Weights of a small mixture-of-experts language model, trained from scratch on English Wikipedia.
Size: 12 layers, vocabulary 32768.
Experts: 2 picks a token, a softmax router.
Below are experts of layer 7 (counted from 0) of a mixture-of-experts language model. Rows are named router (the router's row for the expert), down (a neuron's output weights, with its number) and show model dimensions 0-159. Each number is 128 + 32 x the weight over its row's rms, rounded and kept within 0 to 255. Numbers have three digits each.
Before each expert's rows: "comes before" lists some tokens at least twice as common just after its tokens as in all text. This comes from a sample of Wikipedia text that the model never trained on. Tokens count by the router's weight.

# expert 5
comes before: "\n", " ", " \"", " The", " UTC", " A"
router:141123167100082171179134116116101099140159122088162105190121110162087137079089109165082124138085122136151090123083117119188124131180111088166157111159149156155118149141145114099145094112141138102131097118162096079154159074118135144112178063141168163097192163136098122166137097109089087100162131186107115082175150087065115109116098138123163161129085099122125211059145153144150149138117109175114151148106108174160101178098163187053124143103147172164119075131138118093159144121125069
down0:111180054168149130088117135149079118109087132104107152087105152156192129141169085100118110172102093158113103117108190163141095148144112116100159179108105119160141098166125128102131080106130102147154066103144118156139079076082134224112112069122118141114152067143152199101139144132144189153102115090156139099141073104165151147113124137058156092126137128125097104111147155158130179139120100157106103110070153167096111127147232120118112118085157110146124106122127117104138140135185130
down1:130139179136105097093098089073120124160156110160139082147162113136119140122084109159130111115085128098108164131078116176106104118162121097110133133098160129132128129095142144127107099167148255158129074078146140095121125101169145153133171116143088125097150114152126112125138090108148135154138054127197082141078083147065137146162109087149175124172144103122108115131109181109151114130139133113134137111124178091149194069184068129100131070054116114184113129116107080061150143104132176
down2:187108087144120078127162096142098115124052080114116152099129101088128090068120122163131143223106118137130125120191120071111173143145169114107139095148091128124127148169143146076157198099131150109138137094098091136153139143156101155196144151107175080095112164156143148212097100101166112147144147161105074109155158120131123133111207166162154157169141127137099040187120163099091095139067156101104152141096109110121170162160159158105127091100163139131107137105090158131178147119104099
down3:147174112113125196193178137099081152164076124198091164151045131089166144117109178148144149138134059098143118154093123173134111143170121076098125165118108189084116123150161108130108127190063190194145178192139146102111139127152158074096166164101050143160193122109074163126131127093118083128150144094087090116121105073126084151120168117121134138074128081185091136119091158120129166116131093123139104079166151152150139102074155147091140141146020114067091120152136118124171062128142154
down4:104112096134152093116132100172143163136129115136132128125130112135074153139073143049125154097152079182120142098161110150133061073171098106066126120103177160141106097155137163145112108106149114120086148108143107146193117074116146145063147120076134164127084108098058121082140160135155177178099172117200090097139126153137162102163126102104091149140140141144152172137114123169150117122217143121120105117163152066066117088108124111093112104142115129133142137129143109104133105163071105
down5:123140118135161096122116143171144165179137092156130157128137124150147125161117087118145134206124149130159134065103121105127130141071121169133184156132093179132118202112139137150142157160102086091160084120115153162149157130177147100181197129100165146059169123063062169091068134147125120131157150099159122105149086146151087167061123124082120185081168157124116103124157127147087151103199124063138087122177131087121148087106161135159105172143166181140122100091141138191071154133158163
down6:115062095112139138119141154130082122087123133098096120121136109109113136150128130084117156081104133128147131151105123144114131093093120085117108094122089072142092167087129086197153134111121135138142099161120102119120132209128163123071177105087150113120150096103102133122095128081170174121156169125088120141112128157197072138114144147179226138141139154167170146099117147170079163144138163110073102144176084183098137164078142168127061146144120113092139205157089128158149084178109113
down7:140189144134105133100106128066147141098128179112104077169127150095129095132122140063133132163104125113127176133136137131129117103110125131080118087081134104134060120146125122115049125101184188169103163133123081137132115161082144089146116068162182111169123101111141110172121107131082130130139098120167174166102056149093129131129110137183139159137162141128093133159187147113124179110107082099127097138145136120128154168159059151179109164182117106102151121168103107080096093104145180
down8:120106133102144153078109140141149139128139083112151148166047055119088146105159142128058127079091102088061115168116120100102103076123169124141118154168161156143091131076135177102099135172117108175119111072135095102108150140117152130121103181078102156122134142147138136126125104120138119095125140165108132121176114077064106163145148167133186173140157139127115176192124133148130126119104120179055161131157119095131159152145072167061152118084128138153118180110104175114082168166140156
down9:114143110147107114141144069174098047120094134051173169171103131186163085157103108093147127156131115166094108145193162134121128137139072132144154144171045108125136150123131117170118153146132069113142118102158110101143174134112178120151149171151130122149095081106164168136128153107139154107205171141124133146083086143098076136175130148112125138135095170083134133152111131167164071120171072091111107094133086156137203073099110127106146161096156157155128148122081141107127153155123139
down10:143130133121141160101161112178130157139082127133178105109122080094181116122127104127160137102101141098077144096129118084114099134142179117154082112051119134146172126132081148116147152135099136170088105123188180120162180109145106148088109127116145082062135122132084135184106133135072154130113149097138102084091133121121099170084158090134172132128147190155159135153099134142160100112047100103164189096131125153175201087080178180071154194063158151129206112087119136097122091138093160
down11:137189066132153094144102107172145099078131121118114131076098072150113066172201156092105153125187141186085127092158122120097119178139139105102094055106094081115179101146145128154122128116137139124128188072109116158116111137041108133146173107069130154073151120151142116148121104134178119186131103170154160152102153154099156181110066181136135075116109144137124106121183116135106122118114122159182080143125186038140100130156159155110132143119118135171095127114164134101112090123126205
down12:121078061109153094059141165167136122098151134113171097147093103069136115178176085147127146158158191145118199047115152101130130187142108170091087167110132124162083106119151103142140076166121097106071116121169158100151085109173105161157111090129144104125150107156081179148142132133127135090134047109128196126143185117106144143155158174163100134121150098145094145194102069128083128124102145116144102140149212130119124134176144157128066173147117153092097126155120140128112086114131115

# expert 41
comes before: " and", " ", " which", " but", " including", " who"
router:059090154079125051123103088149107128159194093121179109162103068135112164124058104131098185157180174054142143097082105095183120112147068136192161125105096157101106172113169122160178138161137175108106120115110129125107172111150119102108148076174109182138148120098120074110112129104113125135127144184088126098122165108142184100191154079124115188086094151125155157082158162135087106107138098155101168164125131140123066161144098137123115125095094114129130138141166152180122158173143121
down0:096132077105160155096143151101171119112135105065136070109153124165130123123156122082153110143159099129111116151122109083125137209103088065110133117116100115101195122127180194182108074125133112143080136154148134121161140132057126101165093162126180125130103179129141117134104125100141140164076093118136139085113169117144140085110145129103128097055128091159152119145102074122167138075181120128176172113129134135123169170146114128088162218125176078156132145110215133091162099131181138
down1:086084082148159153152154073166151124164045141144124138107084185082118129157157147158089125194184168138107146094150061087116132164136107158116139126132100170151173115130116155134174075099149093087151176106126140126104146122125137123111134157072107110146156123146145097161114132117108125154084120171119107133089116107104127116151179138132169104130164133105165105121157140093127090184111097103081122118110174171112126134139125062137141120139172095141142108103099119088135139224092135
down2:135131145165088113137081132097108159161105090166110091141156217117096127069090154126115151107132108123182112127134158091066152114162116086068144134138088115125155172177120136114114162135120145177150183140122091133133103062173196075116134108167114131147125136127128071177097147137106162095115098121127132111128186109164082140171084136098125083104158111115058133139120165126082111104165138091058113136127079125152138101115138143115130105127057078160136165152136136100127077154142078
down3:156143107150110092107127119101124086133162139092149137166148129157125066157131092145156105143137154137150087174139136111067170118136115133183128172126131144056171208099115141147189137106083146088099157109128107113097118139238156120142087140173144117093139081080157144089077128177133129063210099152159131115134131110142107167113159131131111078155147130060125108118099129127034107123092090076149107125083098151126092091143087155151149107140108071109164105100086147152128124107130071
down4:088147137150107102130103120061132110103129102106109076125126181114087165115119079138133103140099145125177098137161096163162182139153149134156135105077161180133098156101174198117199118081116151081114119143116124132125147113084153134148125168101159178140129109137084170127121150129120097026148109086067153103107088051100100145150117201086076165127154123186165098080120093093164064147108176133132081150157083174143135137139102140133123135149140151118151122144135104120151131107204130
down5:131139135154165109112103101123129121155101119150154067098175148092118112072178165105113115056114117103065133089128154157119162134178131071060124163115142141096124135109114106100141161156148112139102151137112148104088141112110126107121099147132137155149141117133189044108109109118119120100098110100141092146152137141124089105147136124167137133173157142167114132077125130182122131105087151140159136097107119089167122103105111099043197045095136135182106112107119117104124124098119054
down6:133156122127137122138142110105139125105112130145105117098116147168190071141113110096133172162150125084165143123161173093103130136167141132152114129113127191150131133150145156099113144160106105166074158105147097088127162130137204139059101147060105142157171127095060159074151085181146143127184148098138098164129129154163128117131187186098130148180119141094216177092119065104107084073139132047107182140150148172071126105118197148113120147093081143093148120119137152152090153097110183
down7:164134157145136132130128114145113126106147142097150080117098136203092170143102094120089185078073122178114133132112063132158080148132110131115102182079126164119157085124110150065157153158179111130079179155125139069119175088139139044184159129124097185156088091165103094089112088133141111096165142147201133142076093116147122094186161112134099155142099141110142124092153144152106123142163153155144140136140123103163069097184070122077143140093112096157148150126144135136200097174117083
down8:105158164130108074134112152155143107140127124149153127149068142178100153096020129156143159106119099108133132107124107088178101109180144077120136150128166136096127201154096101106136123135168126118113149149088136104138138144143156119126126112098114133140131118163115157139046150105123198112097067174114096105165117162090105147177182039157105138130095154101130183117159189135109118090178119144205121047108193144144079085168109115036090124110160101158155099115087124110109126081108095
down9:108155081157165082093073093192117132102087173078125137091095134094120125100121118159121090129180090175163115133093199118066136166116104103172130158101113148099155154171191187115148135146159129149203142137160129140151075118141079178170165082094089115102116149081056134099064123068102143181099094121134129087163163099094118118149128150123191099168103166148093159130077078137101125177153137098163117113149126099093114097129184185162112148114068165112165192131113112082127130155184096
down10:117047137108153145187158112124145107098118095101131110095117150125149160154155102146167099170120137116129142133069132150176180172064099133128113125145135166137090088101089123153141128128155132093151130154133174128109122173087127045172120103155126136156116068087115121109133111131115131128122183136105168190084088110143127106105133146125113110123118179146116098108129121089127122163131117136161088151114175146092102126162170122182124165156162244099119108179127129212112152172202160
down11:093158158129105125140150141128094168105132131150132148141122176128104104049129114104130085178169117166163128117188127126154132102150149080152113129126111101104159135151041092105077081138167208109139118135072120133149157147167038146130168097122114126125145157202168122061121063141135150214066090165121162119097140137182168200120173147119076107150167116122153112126128113114161121152145142102099159088134092116126076107162116115117142106129106111173163208163161100160084182100077104
down12:106153169158116083150119076144121132129132128177118094107131113109103117103129122141125188218117156124173139175109138135092118092118122163117132110185082130133081160088144137082158162143133079074117170156135150110193143125200116153112176078137149174152090095113142135124105137101136112138183146143150129214159147088122129120147123117075161116154135134200140126173150149089149123164166122162163145173133117131163142135133178098147117117162124060145045163166163177169153152135110074

# expert 47
comes before: " ", " \"", " USA", " John", " Al", " D"
router:193103135123076164072116119079136154153147112127080111157153170198084093083126135112120131140160167056144136155156108146142140111119144102167159153140163121155105128116103154186138102142073134091135137156152160115097154088111108160142109131118090108086190205163178111134128115148150117134131143098132122128145125145106108059114086103089156128116138132163095185098185151207104140093107122102088136100079106196128142142055102109121137124103125152130139137107104138073141117102141152
down0:119119125142085079120067138152170181202094154122109068130129113106137157148155131157173137079116109132083069127111152120087117153096113063119143152131194153117190116103098108114139122123156170099092088121102143111133138171168181136157096101127162145100095091119137096164080134137094122151088163167125116136132143136172153142104112126129130144108156140087135114153127172137089124162188162094111202120123103122120081146138104149062140114171103176178123025117131140119118189118111142
down1:120109110151124086078147155145071105115132129150144114128130126101195140176083133141207108090153078071100176104137088113102112083065148077126108156116052095188120106075111081138146079134116071106185146099118098098084078173160115128179150128177125065075140096098100166122121134165074126125111090204132125104148141128149109113102136153130117158120101115148114162156152152084111178149134178113161157152161100139164179127086113153142157122097115141098093118163164129140130213088185098
down2:122095118112120147131160093181129070085169130143134117174178142116127135116117122185118162131053117102167131158113163134180096171077127123139111071130149106168090119134124113157168212174094164175131145069137162116115105057153183116123142107118091179203187135098186135140164163124106124135174144192150118133179114140089134135118153154167149121114184149124220145123113139180089189108143131137118126135087098102113116109167148051116132101089104074104138149118086081158132155146141150
down3:138174157095137118140117140131133098148123082131152125126133123105139159154134165129103133165104103068121136131129049096190166130157076074101160090120124122100111118150151120130000131084090138159152195105160104147153104178116091145157056116111155103117162130059164180098150145146078128129102077147081085098149091102140132045112157198160055123132185123109152193145100131174187145131080116122147085102098057183204115104110113119126133168157110129169107095117107108080082122142128143
down4:102180116184115146138143101142189141126176168119136223098126136148095123102183105104113125114071145171089132118186098186090122138143110124192098121124130098099162105125110125094096141079113153145027156126144165143109151153077125161137159129123158166143137139143047105153136097108143109081102066105084086094186101110144120089119117120122173119152104146142105114121089088100130089100176113133128131131148165143144154044120161125102115194097136133093149194092088115114132119078149137
down5:123050149128115147088066202133074058128138131137108153107126158103183121181162127096125098209073100107184141060164170128149129130177066083100094160166075131144152127155129117133116051142128120115103146098093139153171127119137102147189109141090109115140142148141117154122149167141109145108113092172199102093069144116111086162174100132120126084139070139108140144150127137125085147121134089112117155150111166172103114119114097065139084132113097084115151128132100115086141135117097130
down6:122076142183083103103154120161111135124113047107178047203184170166075108181108202058128099123103174092203146104165151105104141107107100204172075152086133115144108120134165106117089122117122131181100138140147132141101118163122123127112089126112144088092142078158136072163164113062132101150170174090082083072177168151113118160150109138200087139105144125164142153147148124091197092174094159160049149150208050126123108131158116137048111075143116148161178085122143120098141186124186101
down7:132110157146094128163102162119134151119204081091110097151136158068155142122102143176123208107090073102136101146110122179177180062134132128109109095077115126119110112182125128145113123136056136160106103120142124182118095112182152089150156123105098114070169143130080117090064137113172124107136132080113151129049129097207066143078141102099106110094125104116133143086078100100122137141136168148114158141181105124189093097148149123148124104114115113091129083133173095106091087150090137
down8:118110094186105124110149124129147114119160191103142014140131156168120112146178125115123088140116127112098128111126076161109163101085136162165119109103158100112133145111148097134204180092096156176110141148102145163116051151133196142055146121120104084155131086059143137076116125136154121085166105115141147114119178109112170090204148130138114126102162130174172111141167149148137088172122145112203149154094115151151084089114098080082080106098157124157152115129069133140089139204145098
down9:112095136101150130151106213136160088126093108116118154105121191096124057130084123143150138117098145101129103082084229172076149115111133152113120199117082175120130215070046114179112173117138092118140107085142110140142158114093108118173134178166147192097130135194128138129182150141104102098084157099093181186135137110114137125096170154105161144117206118119102114079117128151125136133116167168148144067144131071129135121129093150127145117104151161145072122189138173114159111155080132
down10:084142103059158081163113161141168078099107103057112126092070130175080162163116135124124122129165075145149113137120085109099055107166079131108144145165202129147110201174033096081090090162131159097152136087135120134144172117137153091123066122089141206160094165129080120162110140080109093099191148153133167147125161119106140100122136169154124147087104116063106123111110148137103092087089127157156166106154191178100130188176100095087154144119142130103096117187186027093144091131132110
down11:132200125086154072165133209137126072152165103110157082114087191176150079201128106097134119082122101105089202138156092149120151142138196153151130152112170129125098096128095104091107178143152157091104098139127151102124151112152147086126132148106091149175162165145175086123184177137157113101133072130098111106127148096135120137104160153079192158113124171176138154137209103180169115142146164137118191104155119044140126195115148138129167088200136155098127116079147110163150091042107162
down12:128141122125145086192121172107107124127128154121069117102172137141129140154154127106138149077120144133118084147156107137132097108183129137136085099153126111154154124158124105094085209120055093140123159118153125081115133114152135107147166073096156093136122106145131100107127105102109131139103146150097157107108145174119183117057094171180155162172100075062088103188156165110162123117098151134140137215079167113155101111076184164141138079096075158139151133121155114180154161128132098